Weights of a small mixture-of-experts language model, trained from scratch on English Wikipedia.
Size: 10 layers, width 512, vocabulary 18513, 128M parameters.
Training: a variant of Muon for the experts, 3873 steps.
Below are experts of layer 6 (counted from 0) of a mixture-of-experts language model. Rows are named router (the router's row for the expert), gate (a neuron's input weights, with its number), up (a neuron's input weights, with its number) and show model dimensions 256-383. Each number is 128 + 24 x the weight over its row's rms, rounded and kept within 0 to 255. Numbers have three digits each.
Before each expert's rows: "comes after" lists some tokens at least twice as common just before its tokens as in all text; "gets" lists some tokens that make up at least twice as much of what it gets as of all text. This comes from a sample of Wikipedia text that the model never trained on. Tokens count by the router's weight.

# expert 4
comes after: "\n", " |", "==", " ", "===", ")"
gets: "\n", " |", "==", " \"", "===", " "
router:143117128131106080138130157097129127109134051132096126118136133142156142114156120144089113133129146146126153124139087122089183155136191143142103124144147076154131168099139123139147105111118143102107130123147181141129125159130067145131156151083110097085165122136131148103193146085128112112133162145137143090126115088105115134145168143141137106146146114124126102168075124124122125092117
gate0:132119120111136128166104100154141150125123101110137169123151134123117129131168105132157112102133134145108119125145113092129136155091138138163119113172107125121106118117109172108150127112140133147136138158142117100131150147133157114105131149122182128098130122119102129113112147147158143141128142118123183149127106138068119152165130142088132133122161140159135136126162144162168143121145
up0:134142115147136144124143111135125126114105132123133074124162100151181111167139105146117119084070158107113164167188134148143158141111115177171178098171126107141107140155133113128123117122126126154112161127110143136084145084164141129136139110090121124140108137089118091130133149115168130124141146110145137136140131068141139094153105116146126125145125135156180141126114130152096100135168
gate1:149127122116123103136117107136082147139112123114154188143119112114104117145107112123158147097074143128144073102118133114119101178074154170135126094094114136067112119113127123121119098193133178092153158119126171160094159112136113136125143086170108157136107109143087105164180140099127115109133143102111089143129133135076112152143130126161140122087153158076197113137165112146132123085119
up1:089170125115078100137154143164134089115148127131078115131158104133110101160151119143107103121107140129134178095130134124089162122149143177141120144147181105125128075145114133203145155122137142181147115110127119124118124079114199146153170095130170191149135136120131148112099135190098163140143093124125164124127115111141096162114155127126119097123130135124157087146180120088166135116165
gate2:129148101154126122137152183156131105097156172140161089109166161118150148132138105104080109115102144145127111109112132133120167124135121147166162156135185096115139107161153118120123125102138122145129113112110144150092171122111108132093143119134151144129160111129123136082116160084157142136133138146151161152132125179108131124080143105133139139129108140141107130158139163147129124090123
up2:115142133139140157112127120161124166145140124088141150112114105151127149093115123140098134107130152105134155146158131135170141164162094170096131126086087145118122128126113171121111113175122103130097160129142159090157144126128108113160171112099139117116091136094114106159167127175150117105148118124132131102140108102145094143168124123113117127122113139137123141129169111125072089147167
gate3:147161113085119139117160155105114145108134176120109122117112097106148139132128143089105137129135177132104132129133123123083141158175138138061128113121085128112145132138077133133133105163154121143107141111092111137145069118148105154136105108149119091102094141100124113127118134128144123165105127135120110120129137139136107090126130112093100135101156103148187126159105136141129131121094
up3:121056158084154124085147146115129118143114119131103130115156120111138143144122141147162135124124120158130125134176103143124133116173156109102091130140133104148132129158125128159123091175161102137113154139153063134092132120100128129102138103142104113147086138106129121141130073104122090165106133156107174135112129152067124128124144110120175137129141132169134152138102132143094105123156
gate4:128141079113092152103090164122104108125103116081103115121112130088122139120161147135135121125176150128141101107125140130084146125126155102123146161129149126125131163090142119104125102113098109120148114125112135150085132100106091073139174138107143162131116097132158148137142104152121110181147096100137109098129062083149095133073130133105127128181132104120093134168178112133132149136141
up4:095102102112134137124119134157189166115139146112103075115126151138138134081179146188118161154113131127117119172108173117111138139172130151100150152162148125130145114125115120106122125127147133142142106132105143108104143131117109118120124148114117205163113117146104109114132130093139118128152108131113094108129103134139135165100123080129132145118161070172084121141160155132125113078103
gate5:133119113144114101152092124114139163138171167129120098092117119175127151096109177108092146124095092176118095137150114090145152106104150131131085140138125104148154140201161158124127140097122139103130149138098120076129144119109127103150122111103139145092107098120130112138153130102156103145129149118163149143131177142095126147101153105114107105140144131118114111086151066104125147107105
up5:158129164159178120103128133150106141098103147149164124164145177125133089094110128077142124169109092134114136158107130135129140130131156129111129115144090151142092138107087138134118094105100131154076142142147094116141124150090141129160111104099128140161177119108110084085117095161122116094139129131153138132104128178131120144092109136125123129131155133095144188157115072138197147125121
gate6:148159186129133143131160135122136165154129135132135115129140142148091146113113086163072167132159114126106127144145128109110146161117117134075140155162146132140104162117142128108118145132133148115101114094132095126154115140180079111133123137127099151146138113094149116111177129124132154105139105121146138124098120123115119131120080116132123127121100110137129122124116140109135135116087
up6:098117095122141129111119163110120110119122121063140156122157119128167157142111150150108097138151122187144127151122136124131117130127121141153158164100121120132071133117130110103107114134130122122118158150118181147158172145107125130118095160078144128113139145141076150158094123115119123120122147132141117121159106127116126163171146151140140177104117106138123153103150126123121128137162
gate7:153073134126140092101156112083163115133157147128146116113164117153117150123165092177101137125150162141063141113111080130109143146146131168150072129081119130131108137133134129129130177122082093070117128133146159156126135144141173146081130148155116116118057122202135143148056156120118171136144131176151149127102105144165128138093106173134154114175156122135135140158105154117144114135081
up7:138126099131125149151128146122097149157169120122138143124147139142129165100150153126118129160122137165161145119153152156144116115118122120167169112147146107130109122108108139152150148157093139123148144093136106135182134138111128127115127142096134116120152118117160167110151170131126102118118146133115111115149164160077130100155145130110133130092112134111145100094107121109137159107175
gate8:147119098134094143146145082089128126119137125078118138102131102127171154169098119143078187097113150092184094163140136116140164114149126111135104151134098145130178153129064116132155127116089106140122136110104160162098109124111134115149140104135156164088128152165147126147116093122123112138162174140148092124126161125111107158103098110113117071147115124141098164155124147142104108160126
up8:120124107088133108159150134150128092135116158092135116133134108100106134115081121114152169132147121124099107084172124160147144153125129098120090156119135139110130150115100095124109140138170155131094134133113128164110109117131147174117162081115101097145131142131123117160095127118146107125134181096153133116106093150136126188120113135139107131118143109109104107116204150157136133113149
gate9:139127111161116161090158069132180124147145121081108134118109125116127142122117104135158116147123141108136135150132130134104088086109128144135128083109138144148148119163121114089098150111115155080131162128111152142105109145123132123134099108120122138111150109107106135089148120097123146113129149098141136152127103131149097114114154125115126119125122150135125076126149115138125143127131
up9:134102122151123106130126136120140142136116142139133136126148105105114124101148143112103162156138098145096120146155152126125145145168132166152128112115157132163126139136106094154095110117122119151116137127082127111104133108112144118101102136156138112140089122146090128159086113068081169157148129110116094083132149105131136133151134146173102088095138109123154134110131133147127146105106
gate10:111140088169185112130081096122087101103110144167122127149141110130137123089130161116088106141115098099115123132137157126170148141160115151117115111126105155131112170105072150170126119110067128129113123133111158108128129135186118147089113110167134126132105139165115128149146147160116154124132126125142103086086146148100090172132111102136154118092072107159141130136144156119127115105119
up10:144109144093134123115122154176122095156110135121132132156107069114128130139114113122103149126136147134126130153117159088106115092141096102085163107135144155147162114120143151115100130120124137106167119140109076120130112122113193078132127152095152115121133143119127153137130122089093127101102141102111114190174093100137117104157174108124137132119153144089149113121101081109160128122153
gate11:144124146133112129124103127120134116115128113162149158096117120102094143092108114106109159136129114100169121128120126126132133095141092096106159152124156128183112119114189175138114128164109121139153111153106069144091127131156115152104139089107146080138168115141106155118152114120123092128166142121160097127156099150159148150109132120120126135122147140170097131161139122156105130120139
up11:117108166108133114116164134083150129079144127083115099116133169096114152157139138135156131178126133120157166144127144112116128135140148089125135148139169115148165142119133123122123151191131114133174132084121129113132125152155145147110178151145071121113126119138110124150131163141111147100104136089144109097129170149109110116132125152141150142139115116103100130162128131151121132108158

# expert 5
comes after: " the", " a", " of", " in", " The", " an"
gets: " the", " a", " The", "'s", " an", "The"
router:131134160138130106194093113128095186135139130180138112110168141132103126156170130126131136139107177112161128142164130105084126146139113134151115136122141110152133136144104139132115141081124165126118135134122154155119133177126140120112085122105134135119142128131112102100127120108143126136137134119160168085136136104130120134153126162156101134064084117148158077125167098141180121119149
gate0:140148100088131162147097158123123130158130125140106105134166159112113098117127116136091114129104136138128122153131126120139140107114146135072141078080138164115124155139158123127126146132132149094164115166059111083141121119108128119105129135105145132121134171134114083121144133174141141155112113141127154140140116137091158117148144103084124128166129152126147135085128147111147163118081
up0:086138184136155111140127128129166125148105103126145119155131137123184118132159111098148112132146130128068138117137164134166162114190130112166077137106144113093142132160117110146147107140075113128143135129128127069135142098171124184173165136095179122143123115097090127153123152126175149138113130136112125116137172142087181130147117124092119142113105132136157117139148120118121121138104
gate1:119154101132102143140131125163106153132122089138154137147154161113147169109109141158141095138113121131132166141133120171088142121134144162150157123094120116134131163145127147108174143158142131154106116100117104110125090141194186132140109149075121125078159134169127127122140132132145126141181153141117076155153116110129125132143136077199085145111141084110147066123151110130146119120130
up1:146180124111118118123114155089161080142126113140160111141170137126179138132113157136137126132121134120155094126140143147113146107130096081166167100145183131148104124097114149140118116150124132115130148113116080132132137083144138116137177128133136124104147119148137102163160168132069098131109108125195125155128144123106109133147136114098129095205112153131143137126124139122171139137136
gate2:138108140111103123088153141157125137111133150126127160184130134166120142072122139112166138153106086069121095146114111137085127091080123101115117124102150155149117092160087176130131101114133136167081122134115125130110130115145104107151131105097106145119139128114138187127124154123121161124140092147172141110099115137148144101126107125146154131133130193144126129131108158106127106150151
up2:113146163128161154125158120068108135132098111134119119149115131101150117179135085136104094146142135142156153136118127143101143090098090138117144144139100158116114144139105113145102147179175154106137121116138107130114135150122132146124170133147129140104168139072066086122161161080107135152128153122115093079144120141139139147152170135162145141101132113120127149090166115108146129088152
gate3:135125124104164113139103121160130137147123153090106173110118118139115078118136121106122090146136135130154149101093136075121144142139155135127097143108118168140104130129120124127112116150136128160095117129157186087113114136140129150115109095154119132114090087158123146135111086155121140139125103124160128123135111117190159151126149106135122110131116125116139076149143096135106143135087
up3:132128146134120175118143152124128131150091108149113095132137131121126089098093144131098095117129095100133183134070122106105124135132170100133124149139139144141168150179131097111160085193111138120151149121138141155129116125131133112158125097085128077122099114143138098112105105123123159151120133128158109135159152095164132106146142086112135101122147173133138161155161141123097086135175
gate4:128154093145134158144099110148152105090139102152155162130143150094148136154144135068153123069091070136109151124138126127163123150143089130150146129132154160138091103115171083140117122122132133140191086107138135141127106085123123119162147108163130104118146131148143115100159095105094149159135122153113122125154159122124133136130136132141164144130106101124132122123124154052097105117136
up4:132113171141127152101100111128160125128156118124139120133084098181128176172123125124115091114127137117104157152118117096113096138108136143116109088137124097141111084106134126137117164083088119147152136152109117139085120133098131120153138147128159118094126124150130134125113106163102132122170142111118130160130120105150110115102154143146156107109132124104158126167116095106115103142084
gate5:112166114126142144136152148148141179140149127068117159102146126132128144132134122151118091106128185147152123107104146093131096104106135124095084129176146155128134118134153153107125128165164135143116105106114127175103081126119134110122157138117187113108109134118146138151122094116158121125179151120145113105165092108138148144158099103138105114074114131162128104113171109134143131116119
up5:143101152126123119123162105114132142103126127120076098132173168130097182098114146188136124073156150134144183101124158171126113138150169128140128176100085119106114099173141141117114113138152142129083080105170104154114125107075152103120137124093134121134128113133130159146093154134108130149112143169121085115138136154137100161153095138099112160147120126129116108182103132095163105141120
gate6:162094075152127076125151127116098149124156142118167148111117141138131144122077134125099159122155130174149159123106116154141102106165125105190159108093173135123130118105151172103143171154135095146157135149137106122125111143118109154097117149152101170108137130120157114132142135136102116091153159157136129150150158147103144110090153079127099145181133143130139097117148125116117142120125
up6:135164119148121113110163136115148133138169128086122145105083107109068149074180166129128171126111131137080111124136104135135164151169110167091080163117123129100140140082112142132141152115108090082142095103161151122170084072159123146126136127126142170096116152137101129125124126094095092141163112093144128091150156159111106109107111156122142109146120125125146088118138144093183118114100
gate7:148191163137102136103135107132146142133132111095105122121168115148110126168106135129125099128120153139140106130066147144126127127117093149150134114128079087093127160111096109093098159130139140116111126122160115126099128167092150120128135150065070096105057113141129099132108071102132133159121080136158097143121121149131071141125140158107117095147095148108126073103165106134155152131124
up7:126136134109133157122112081124071074162088166173126117114085101122145127115128066157133150124158150068172150109133118074131107137131071106121112113159088124156113145149129130126126105120120127135111060126133166143124118098122122166142151157172152171125149132135108111137083195118148104113134179112128078108132094080116131140128164106143118131157146121117136158106145103099122157128119
gate8:131129083102127172162103101123114108105150155131146130119139096107109127129088091125112138175073148110109172119096098127128081124113160130103137160131110094139158162151124110160131122163134102152115166145139151097160146158112188082107158129095146131174140136086099111134140155165093110118120164169132148114172127115136103124133115130127160085079140108118187143151130117121126130163105
up8:111099151116138081125138126115156162134106137115079114130151132129108180162101170118119110133151096152163186133170140154090120107115120146141133107151144128169095143175096146140128129140139178165150104124120106130185124159158103116138129119099133147165100130123124170141184121129160173123128121119107142126154104127107128111145174122141138060149095159142124118152119134126144133141131
gate9:098177162115139133112112143167134088163130129127149108116127084128116139132139121123118144164112123146098110101107106144086160146155100109136114111108128123124130099175122106111170133104100125140089124140142148120110106138139115177143143100148107145131172110104165111108080149149108150133165081104138118118110148122158124145125126074151154126093155154143129120131134152094097114117139
up9:139119166143141135126120148171109106093150117122182134155128100137146134150162135089075154133129130114106127100141131140164138121140150169157162154152115111149121100161110125140109099114166176169078156123140149106122131132131094136085161133145117099140150129130136171102120147141105144144164125123087107158164119110145131081150152091118121092133140147149104172133103085091120090074122
gate10:138143088093117143165155111110113142132140094125154162115134154140130125129146101118120090121129139079130120090111154123129098054110142135130135104128119130084194155116117175170139152120105114154202102140095113156106100171127116171136120121097119127096109137125140151139097151115146153158152121086126190121142143127155133103146120100143109135115089134129125170118160140118133138169136
up10:146143128146094147136105100081099167159152140149107128156083138132125123119139184154139162131151122167136147101113148110109100163134149096142132070139081147123130124154139129100156149099187140121152135119143101146141135115130127113139162134153175113131131152125075148124164097122124146132124159118126092139180131145121130180131112104163128121150146131118127116124102085099075137115125
gate11:131141132128130130101108091068139144091124111134144135139122090116096145100122117146112120107123116155102145158081124122134124121098155130101115132134107167134133133088143153133084125130111151104107137108138127136091157165164108104149103106160171126149112159116154182124167153169133135120141163118107090142120107122136127196147134142099140128130116150120084132136134146174131124174109
up11:141102133139139149085094097113117151108111132170122152114152126161127140150154118142137129109089149124113146160172153143131119125150117119135102145116102103152123110125129122130147160109174123143145150176140144138139114122115143134166118147122120136132130122105188125120146085130126122114142130149083116106138074130120155093134079139114160088099145133161128146140135155156159098151153

# expert 10
comes after: "-", "\n", " (", ":", "–", " /"
gets: " (", "-", ":", "\n", ")", "–"
router:145122110137122155120082128074119148160121111129103119132128091125132137143131157141111144139104151072125106126167112115119141143119167111108116097102165170117144121149114130164127107075162146141130162094111101104155149109107123107175083127080100127118147146132101101105139149134095127102157131081120094133125127114117117114162150130178149140125120112144120125148112087166117115153088
gate0:121137127164156102101100102131134113123107112131117091116116093134105166122112138094102151158130113148110114132153144132129149061118142141119161155137096160181121134153120149146168116135092139143139137118158091108146159121138108108103129115163100131158098125132158064156156111094124096091108136135149100145130116151078099114153137150142061118176161139144093131167154130143111139107125
up0:167155107127122130088142095135102119110115147099106143143112134125094115127133121105085141109115158142114100147156116125182120133117134166136156102172109106122130119089129107132130104144116134127139106121095108141128125140119133112139137158129084094169119157157149143095146129128151123141125153082135140130121101192128094127134147158093143123142146124144122141135181113114137116141126
gate1:200173074150159140142109143188122104135169101162122165112132129110148133106124140118134164132156173079130114154161132127118122130136132114158129124116118157099115124126127111147115085130089114108122119141125151112108140085151150128122095135130095079144156120111084152112155143086133131114151124127130151114136139101152136122168085139134165089193088146159170120121110102133123121111135
up1:116086140116148140146118112092089123137081180097172066151146167130142121135150143099157140135127126130108130140137105143110112154109131099139074112111122154135131111118149112148121139153119098152152119160130151102121076137108114157112147129140110106142167144127108068090160120138158147148067088123145111109094139121145108099177086114129142106153139140116132130131152160120147126157119
gate2:066129123136149099107082195111166141153193106130090136160129130110142128114144160146160139125145121132114122137115148146139111139129155135149129131133120134106167150130140144099069139157108142088201129109118169129154146141114117112106136133140140145133099090098151188089126120110090112150168154132121121127106146122099077147118160161113143116110109113078163144131167128172116109103129
up2:131144106131140148088159144135090124138118109133092151077147125139100101114166138078140130116120097151113145095114136190140125130130091109106128104103082168125116121129134099141134162079107126112155104119110159114135117129128146122137134129103124122138143147145127146201137136125146094144105152078134109126144142118129154165093108079155140124138136134112130122121103108143142114109124
gate3:134119147124098151134162140093144117137156125111163145149093110115083171086124114091164153117153105107108169127107171121146171124200118104128087119131179110143106143156130108143120143102131135122135102110133112133146129116147133152123114128142145151101153165152117098139145151119128083117114116141166135095148151154113117134187150134189095180103160122112136112111148123095110132114117
up3:124103122128098153129146125186145110148150103180126111125125145153123149159103116128117107108176155172162117120145156109148155150142124116114101133110096145126145154109099125113123132113104127126149111114152095121119132146089140157097153140104144114115114122137133130083153127116151120120146093165126119159075113091051120119138137097080144140141084153148140111103139106120133136138118
gate4:155147160104120099148145113101151101144121137156141120115126118173112155134140163129164103128118147112102138175142072140151170124175168134166087129124116174153082145159140122120123119148164097105116108106165116146132127100161101162141119101139154128135149119092127103114088119189107127124111109124119118123134135162084126114098119158130164088131115148181135141133113132118126149140105
up4:081190103116133112112107107111122120152164079125136093149114111152117117145086140126096132148121143088150138137147120115125145121206137136075094150138108150115142109120154126150110121060143120146101141094120096134134125140108118123110127169078152128132139148148123129144131120133116120085136144133154147111138139091109140134106150140163202162107113114129134120138161108138155085122107
gate5:160142125143112150126107136113145124147126147141101145108124118129094078170156087070152168165125140058116122131104107145155158134144125150140074106144126149123180158112174135162090088099121101093144166131119133070155152116127133141135111169118128150093167115091166094144072091123129118155126131115124110118141113122141189107176139096142099096170110142137126130109157142111106097138121
up5:105138109122150125072117125128076136132133136132130130086143116161144124122160098110132148172151120109126136150159119139158090143130150109138135139151165128117173124123156083141096092134106126165100158160092121127140102154153129151134103107139074144117138099138178102168123100112130109128153076066111174145110124102138157129136166125126109125121111168127160102089130163147142128128137
gate6:123127118092181113096067154129113097139126086133146109112117168132069149102152114149144133122148116165147170124090090066162170138141107144106120128128147112108145136128144115131116104109091148138158099100130128153136114068103150140133130096130126128109102097128139142081129158131095121152149123134081107120112139147113128137123122095125123092139102132150140157126163126130147167126149
up6:125179128081152120126127159046130138160134122122167083099106111107103114126146136148093094089119093125168099124144116110165092124092141126125143097155142147175133177139156109112108107096122166141134097118074107161110119104169132134143084144150144092163139087116129106113171139115152155114119125090134119145111142122127159107123102149118145118105118086142111107141140111133106150157139
gate7:149160108097143125141137154130140128171122149168120157106113102142145130138144152124102131113107095121074200120104155084107135134091139109115107114124121134123125144121104156166076108130119108131141152090160120135125163126120132107099080128102134124173147136089120146118151090128152125175155142106152092117119160125115135134164136126107117103122137137124120141137125129134110153125113
up7:158132126122143170156136103151111111116128093142121125126121158077149123133150106087099106160158108131108116121136152095130117126067146086175148133098123145141123169112150156121094135119133113128150149114141095148108141143167164159124170143186131116152176145156103133113168138138113118111097133148133114085126123144153135136127135138145100140060142176107119089149102134169171106150152
gate8:189112092122147151177115149143124113142162130123104129136172092097118118142142166131124167121128141164085134165125149090146181127141137170143140154128121137121119165120112133088116143139121106134111123113130119121131112127100099114146135092154098147157109119127136115150077138158131125166153130119123141125120146142133165131120146100149119103075113096124123101141169104091123087142157
up8:143116078111147117161107075168105148134125094151143151100148085148149137121086146099118095138151117113097166146153121143112104113128143136125133134152074149112140126113145128118129155129169104125120117140137167148161122171120116133106105125142114108136134098155184112122068154132169124130146136141144070102107138134101165138126136126126150190131109134112146129101099104154119131162135
gate9:141115133144145106124117145153143127149131165147107117127124187130123093086144103183136128160125119147124167127060149087101075122137151142117099147140120093133108111141162157132116118126070120172126101120137131113162093106104145133127123093180119112138120112078148123177127116114143114087105145089136084114121137097144157150110157128128145102154141138124145140145152101127134158138125
up9:130073136152160105116131145159110160132132148100167139099144104117148128134112125126177154146101112085115148124115163169107112129155159110143100116161129125098098068107175126162092111132134084121126155153153120126159121154123155107138104136111124115147133066126142134127154137077109140134143132138115150142138139073137124123119091108136110093113131160122133148097100120137114087116160
gate10:104131142152116083126112076124147107151144173094152101086084076116104165156128158110095123105114125135102147174160112125100137115087110158154137152175150124108177114121160146126110164103156110125102123187147111161154109131113090155146124099110167167135116136120124107133136097123164142150138164179137130141114108158136142092153138117123124115145147119109093121090122142158141103101103
up10:141143141101073136122091112133115074073139141067141158091145126100134155107152113141137087139110147138137116139164135108106077109122088072194157145137161150091153142114155133133116098070159142117119179127116116139135128155105124131147147135146145153127121109156142157121124138131151114132155111143160111117102140114166125162148084100162147137163137136094088125136113110156131112129125
gate11:128084142097105101135122157157128089136130137142136089124084120082087111142084184067080145095159143107120151111152129146133145116103113123124163136132133101128126132132148092138082181136112122174134146145151148108176151098143103109114065100132108128083123099106138112120131126118105159168135068127107128112119132129108139150096108122121126128160147089138152126179107113145100153086137
up11:160095144114108120109140147127099085130157134116077117079107110126129097154127128111080133118144131118135125111126148113149139155073135115115104091109139084120154148155137127061120111102101109109138115068087164123133178119132107096130126126079120088141129090165137159137127151116146157138122144085133167127126104072135109124125118141128149145167118163140120145122144097168166144145131

# expert 6
comes after: " |", "|", " ", " 0", "–", ";"
gets: " |", " ", "|", " 0", " 1", ";"
router:131121106119154101122119147119144138162178128119130075094150111128125157137111118096113134138149165125154103153158106116098114131096169126093128127133120161132033144159080109160104090126139124090139132147153168135088154146103081147167126184097124156147116156156127132110176127138121141131134117156118100143141127143166119095133125144141108151125085103097124137131096152099121103104118
gate0:085128144126183127103125097105138127106117110119105120144135106119121120089123144170130085161138164114102163140122147133113115087160107117173102165129099118150105149145074122122142082124149119140118117127184116082157092118137121099110116100141132135125106132168126095115109086126128117086153139139142147106150119110126113132094114114147137130147101101154106140174127141136161168130145
up0:142125113144085111127136116137152127147145099147098094112134115127177155167112131132107100141153114107177087149116145129151143149185168118143123127129106164165136138103094079124133130109106132173181123170153155110120118167134170169125106084134130084167136076140086137126104137113160150128105117137100117171118108139107172125106115152132131115120139116122122156099152116140122126113150
gate1:142108092140114109137166152108130142091091132133111106168154115139118121142155119112097141092166108097121115129130161152163104124171069146123094143114135120118115126135118110110100088140130104166111136105151103136141125171124093129130154086124109109072138163114162143116170132123125152170156149101137117149162138108168165090145136109144127136134138178121112102142158131118142116179090
up1:170174122129137090126159122101164181109144147162098122122121114152127141102113140142122126114156094113143115130094067145134118160125159116142120159112095107100104108151166143124171109143098158075118125122094135110125135138105152142146158154100115093129127130125163116152129123153147199141156162123119136102115109097157110126096118113127097134145130082109149140120171072156153137125183
gate2:159121168103128132137120148113129140135127096117136146126102174153090138144105120135086132132150132106126136094120121128113100112191080094130111108142162157150110116132164162158127130149118117152102161158126156124117162153123118165159157138119115123152125165134133090077119132118114142168142134117145120149141149145140134120116082151138113155125149118133150147115095118086153166163115
up2:097117108102107107183139112124085145162135109143130115130111126178135146107110106114088140107115133091146135131096153158111132164146134134127132105116114086126088123123114118091140153098094161108126117060086080132123103121122144114135152157099137138112150081167164156160152145124152156115120149105142100117151165124148164109093150071117108102168167129166130092116152146105112051101108
gate3:158119141173156142125079174108121123135125152125115083132134134117145092190108133143093124166140153119157130141086119106139124095146171155077157148111125098105126157102160148122110160138150154105124170105140124147116171070124096121095146135092121122125160128103119157129144124126159128176110131103158161136084166130106114095109172081096154116133093147126124061135175119128127145126139
up3:092115138130090144135093134128127134123122146154144171159106116152138154160102089128147141116106107142164131114107108092105114137110136081136143138149101115135097130110147165109113157083116115177097139130103141135179173177094133139135111145145094110144140144115106116113136153160095097139149115118133137140154126120154140152098098139127138138144127170139160113129093135189116100098148
gate4:114129107127119134152117099135138144128166130129168126185131111137108132183122127142093167151087160107095156151163119117102164155177076155139125137131138110176111137085120110154154117116152162120190110158144073136120145092163109092095156142187138130117071119120194124099156087103158105102090077108113169082113136178153133114107126137144130163166144168136109131134104121128119104132155
up4:122121159165124096124119131146134161113123105110117130156139128129093091182154073118144117174141158163141111119142167137114146152097147083101088105163188125127115147150116116106150100105103161078122160139123128129117151150099127117139121095146124119104143116129137111157094136131149118115135120121144121116127115141137102107151113158117114106127070133117124092102126152115103129140103
gate5:138106117165118122117153119168146144122116132091136129085112101170154137095111126134113148128126130115089102115124129123130176201111109129115131141154128147117152145126126116132137102143138118132140068104144108147108165124151108132136105144130130116100131122169164144141154109117118105127101096090112170093084106131141084119150119135167093107102152099151187146125174160151121129102117
up5:112152151150111120133140109106126146105141109136128126133143131127117172152166122104111108119129101122161125104156145145117143131132087114142100154120097109119168143143165125148137130139095128064133123111142114136127135149097139103101164092152135136164138123138073131126159175107144138158170164156144162106109091146133154149150112127122124144120121139126069110145138135140123138155116
gate6:137151116105133123090132136141136123114122123115128168130131102128135119124114107141082106085187077152130106129160136144158118163150138161106135139126116120115145089129144126120117137146096122136170104123130140116095132147122143116110114190122136116136113131160091133152101077118167092150125123130187146120162173106125127132142163120132123124125100147149112147119117104106121152145163
up6:141140148117107125098154132138120133135077157149113081148067148098109127109103100136114173159117159079087138143116113147160121077126151106092082090160116106112154112163149134119163121151157083087150166143159166125122090125160159150141145126125123128123119122126142085110182143121114155108115124120133094141176109154149110121100110141129169121126140134108102139153131100112134127097088
gate7:104125127130156156142137122121101148168128117148126137129115112183159113132135122118073083139137134122142089134160159102115179130112180118091146112097108126146115116104165111119170175148114127149125161112143131145137158187169121177174104106141113131160155085112154144113146099120100115119129126107091178122170143155110124137121155123121100124113133138166123112153114076163093144185103
up7:129172125158097104142135069106129137143095120134104153130127084161107149112114120119101150186102132166154123107076115144123132117144166137155114095106150130108159102142142122125123125134114143146121129144144148121110123129112153094109168133191117110148105118140168111109114083129100106107112156104116116149139110118134111124189091117137133128166102127114140137123130164114102105150176
gate8:112146068133109143146151116134157154141114088149125164118137108087122085114110134139105165123127130154131160149143079123138124135153111153091100087118171104138142126172109146169139111130112124136129122138133148109149148121162167107116160132118130154121127105103131133167171110160135139110149127131141106125162157093117142154121102166124136111196116112117188100160146081176133100075089
up8:105106161143157114092080160147132140159047140124070093165135124103155141147108135124114140049158146118130144153105151107149158150136154131118125087102147080102117125123158138141171127150129170141132129151100098156127079105068091102157100109105134112132099133138099108101138142113135098104142156104134101145103125111073140151109110148123150108142119120192097139140146144127129132134134
gate9:118179129130112129101080147123125113131122111111128123097133147150110114153123156119115136102148139169126145098152112098128105127135173073131119118106125146104145114127177137149116094124138118116103146154084122119119127126073101148125176104120163169165193144165130142137106136107141132120109122131128138138111127147101080120102123051160143100126127141124153107077125122145133092126172
up9:117120148128083112104121114142114100094145108113106095130113103113103154141153123115130155146158146122130121098162114147102147168110160125113153114108118125104152161128137130102098126122128127149115121114162123119139118107136142100151138114153134171155084137090126135141118102168157095128117136161094127147084121183134122136146126130174098120124156098157163112163116147144077135086118
gate10:157158101124134122116082088120137179090156132128073091105121142128110092135130115131118141132140131126154137120129132121105094099133115128136124101082162099103132115120142106174154107103164120143126143133144135130121132101169071140133112125113146144118113120165117124151105133130142125145164101135172125116160122132090110102115093121137142104177138151084132107103128138113131102128155
up10:131140115171116127131130148133153128127130142124129121158077120168114115095130141125092154120110145112145136098098153139146146125137144142131155127100113126178151140135127144129131139111147153123118148122126108133162101113118137164099128143168107134148169102116137126109156113136104124115126133104153095130123110147156108096105172113104109163159083108137150157105126137125125137158151
gate11:130084082156088130148142161123130168086164183130082134133155138122143125135166143146111134100085127122144187130181172120165098130125163139142149072094139158105107124115094118146111133112144130145113118134147145149143100167133117130108133114098134143099122109141137138087129138102121118147129177076110136162111142142127131108112178129156110117132169114099102145136097089103118151149183
up11:142159128167163169159166171128177150133135137108154132137131127111162115158128096118097131080107128136159139102127083108113093104098148149119171167078165125160138104122111172130139116121081079166102151167135092123131134111146106138106129123178138153157131086127151152143132117128139123148141103120136112123095112131112164133096107100160135134121123129165111100150149123135142128133167